Experts of a small language model.
Training: a variant of SOAP for the experts, 298M tokens, 9079 steps.
Below are experts of layer 15 (counted from 0) of a mixture-of-experts language model. Rows are named router (the router's row for the expert), gate (a neuron's input weights, with its number), up (a neuron's input weights, with its number) and show model dimensions 0-127. Each number is 500 + 50 x the weight over its row's rms, rounded and kept within 0 to 999. Numbers have three digits each.
After each expert's rows: "gets" lists some tokens that make up at least twice as much of what it gets as of all text. This comes from a sample of Wikipedia text that the model never trained on. Tokens count by the router's weight.

# expert 12
router:540560499490433498499429476509363465422489501398569512541494388479518490522558543474484479546448424546487485434516414536458475623470557511481497427509511538481438547463527569483532472539527490503517601479506408513448453419482567457539502413527499482478417559397551495480452521569551473509574490513636570547516508518430511422535493504497547553510599517383534538495463503463521521559466
gate12:518537558441481399534384534447447493447513443470456529584454507630472451620554589574489484533462539523480490496599557550586499492522474489461504459591551462448523522471535442543506458470512497576485508540434502479460460497490481485378480583562469464461438447502472496571533576515520388449527480471559501583417503437491430453507493452440537493525461513575517533488493441444574400495510
up12:410470481533462439497575535551497441380435451482509507549451578439493543487558468487513491486585538558492385476405498492662662501512486452507463586558475527535522569510423555509503523501492477498544488573492444522485536525549467506585517487463522449465492531543520564422558524496491512491483575496449501457501545525552485578570500508561564475529387437494528478582592421489523528535460
gets: " B", " T", " F", " f", " S", " R"

# expert 4
router:492451568476384481514580516507419552339483551483584505511510456565490451545550429538562477492495495437454496493477534444547480485454397503481483483442589379527510397471523531533510544521422515479577452483436484447425436440459525505463622454493516444591431488421509443445483467530518506473516557520471525477560530586458408515500538553513483508531510508468429490439594442489510453479439
gate0:441430525471467546601447456483398500500503541466507528442555412574531509429604544513445558478490526525561481522419519419458452504436481445557489505485484455572556441488524530513499421469468510498578527571470473515591534457448500484568397538546512526502483526525420413408508555510388428502445480587534431486533526499408452571474626487449503495524508529571473432475467479475509450532408
up0:590477421464526448512538419476519397528585509564469540453479478434515401501563480467515515485476396588557578556563508411517555494452473490467462533439551463524465496486552562543519574575452452381500453523495483504477512392490618565536482502541420458461589519538530484526436518461493512521533522449486433426444587485561487513454429497470453534565432523440543501437491565547456577460519
gets: " of", " in", " the", " and", " to", " a"

# expert 2
router:512545483577558526532525457424564560434570442605552500540428412532519550494552453502534546465454418521561458470466548517598443486470491472510457564447517430470435448548655411578461540486507483523462456639530517601431452481489566509420529455512507496483472461501443414455477589465600481495587499487581510499483544504535460515512485518534536455462503552492513536527502499428451475538566
gate12:557521514477518548561435470466429627395513550451546499512490429500510527480445478595548515516513505546520542585534473461571597550368541511425429567440512472500502458611510508544480562507474529431571537586474484528488463504469516578536556493430474469536448507475482480536468614551618522556479492509429513588559567455442462573499448557447546446497488510560449575498467448477536480483554
up12:479457478511536413475437572509456526490487495545547467502499505481510454423584480535477501379489505519530510547470543457434509493511494547461473412511500590476504548455615417450544494443522492467508483530395514529590565564521519635455557539493482452505401438437517446452554569461545489524489542542564487418552453506488503569539499495442519451482477637490432536530385625466473530435454
gets: " |", " |\n", "|", ":", "-", "\n"

# expert 7
router:597521551496520545562572456524392583418459487535543489576530519463527560510506528475451542498449451486501464465487603532615490517423490549497490425502504509549425446502495382493553471451459483469523498440461540466504473437538463510404496532505392508439421527506567517571530594540486510621545504579527466423528469487459543395499502535537540509519574495490521583459453519545497392450586
gate0:529565496533530465549600460414433536588519486541580471534452504550515509485433559531539476468510483545543489503577496515508464461500351486541483488460498517548396447458517498485549498477480579469539481455513550424427420482571471430410463504510456544558449580469434555521589569570473485511532498508402438403576459506439474427579423451375461519502535528480511571527531445522554474485544
up0:533528473470417537505514442435468583492486516366532490509476408560455568560498578567499531504512473453556512503510487416542440465447529485543530480506555516530466482463372540489515541452624506518455530538537417478495541524500464484545527415533486475513497552493534535330555448482393508528474440409466522485547427372515506567494480534528488515488510615407531519578509445448494495508556
gets: " R", " M", " B", " K", " L", " H"

# expert 14
router:522523506495465481488558496453495565413505579618533378575476410518506485475471441449542538386464478470591420526495502461495453519417478458442488467500461459565452462441516482571566559509446460450426558609522511527464487586528590498480420512466525494537523394462482414500499469482515386543558500537566428563525483621541429505529520564517504480474479519487518525530460555564511469566453
gate12:543567557517479545474477373552434532464488466486554526527539474522511427578446475521539560504431481443434450465540564480493538457493594529498541449538410552476486397522451478474484586519416468574509576384443507485519447563427474490512439443459460426440469500532576556489462473491518529552634494522517456572476481508563500610496469479516521599510505553530481516525393438505493510506379
up12:501457520482588488467501459481542445456449385414398540555485537417534562453471455487526394528531551446452511459504491482472382507462456501543459525504546505464457530581594479543467427481508505489442470399428573537449410535560498567363551433512511471492540550394525513486533520411453469529511574539498548442510531547486449564575501517511515604540505420545533523497590464525469513499503
gets: " ", "0", "1", " |", "2", "6"

# expert 0
router:497569492557618524505530477506416549447468512474498550529497490494470450580444443404501461465488429526483437522489524501519480611497543549486394431531558553541496555526457523547493445578494512507523596494540418511509419546511599544582518546501546543418376494490563426501531516538459545449520560542615547511567482502566477458553544533566591539525536549508557551529465482553594490435570
gate12:453517525456545410545568481484511589543420493505487498516476514538393449484525464440484438425566520524505448419547494450431478582563524506527489560533428498470545471541527503515473492423541486511476599487505428497517479526545615591481506444475415518497514530432469425384502511539502564603546477510437547584517410388560582535411500478586531556485492496506411470524446505496462533444577
up12:544586476485601415507457524490493457509512603474518527462518451409441553458478509483429442468434491450468506502461421543470579542507586520548506479525480511447481524568516440542453482455599503543414459543505463502577499390534495516498542441529490561497460520509484560445550478681508446550522483509473476569435472530432572425626465529452501448545502421422500517589524430454500513553496
gets: " M", " B", " T", " C", " S", " P"

# expert 8
router:486513596509559486554519405565562520467527500483550489502507441578512524473586472561416566488462369505548484472525571479584486508475497440495457570429551440511472548515605466440581493542518507498495471603508532431504559499470484484492641487520485509616376491528508507587500591484419463563582470544507516483510486531529565521528535531469450468460506531487443563540598600528510454483461
gate0:385594539541473538573506549537491566502545573585495484530557453555569424515524597463502504461464583478419508478476531455489526518509505526467496563471512502477485531497531446531455483524505527531476495519430538527463577519514483517631447449472607503529542442470564534441403599471418509484555488489510497434448477649515518536510658487479465489423493585449525558490550515532589489463436
up0:479485475461400439417575497539523519582568548550520498548506481547492498451412500592503458468434497525516555520491500526516488503487600449405542502481574500486427514482426526419546478498545503482543487546490428458526395571603540503538557550476468562514476498491554544524562576512571584484514424512548482530449423494522585457548498481494477658502380521562578575424474537520521496427470
gets: " the", " |", "-", "|", ",", " of"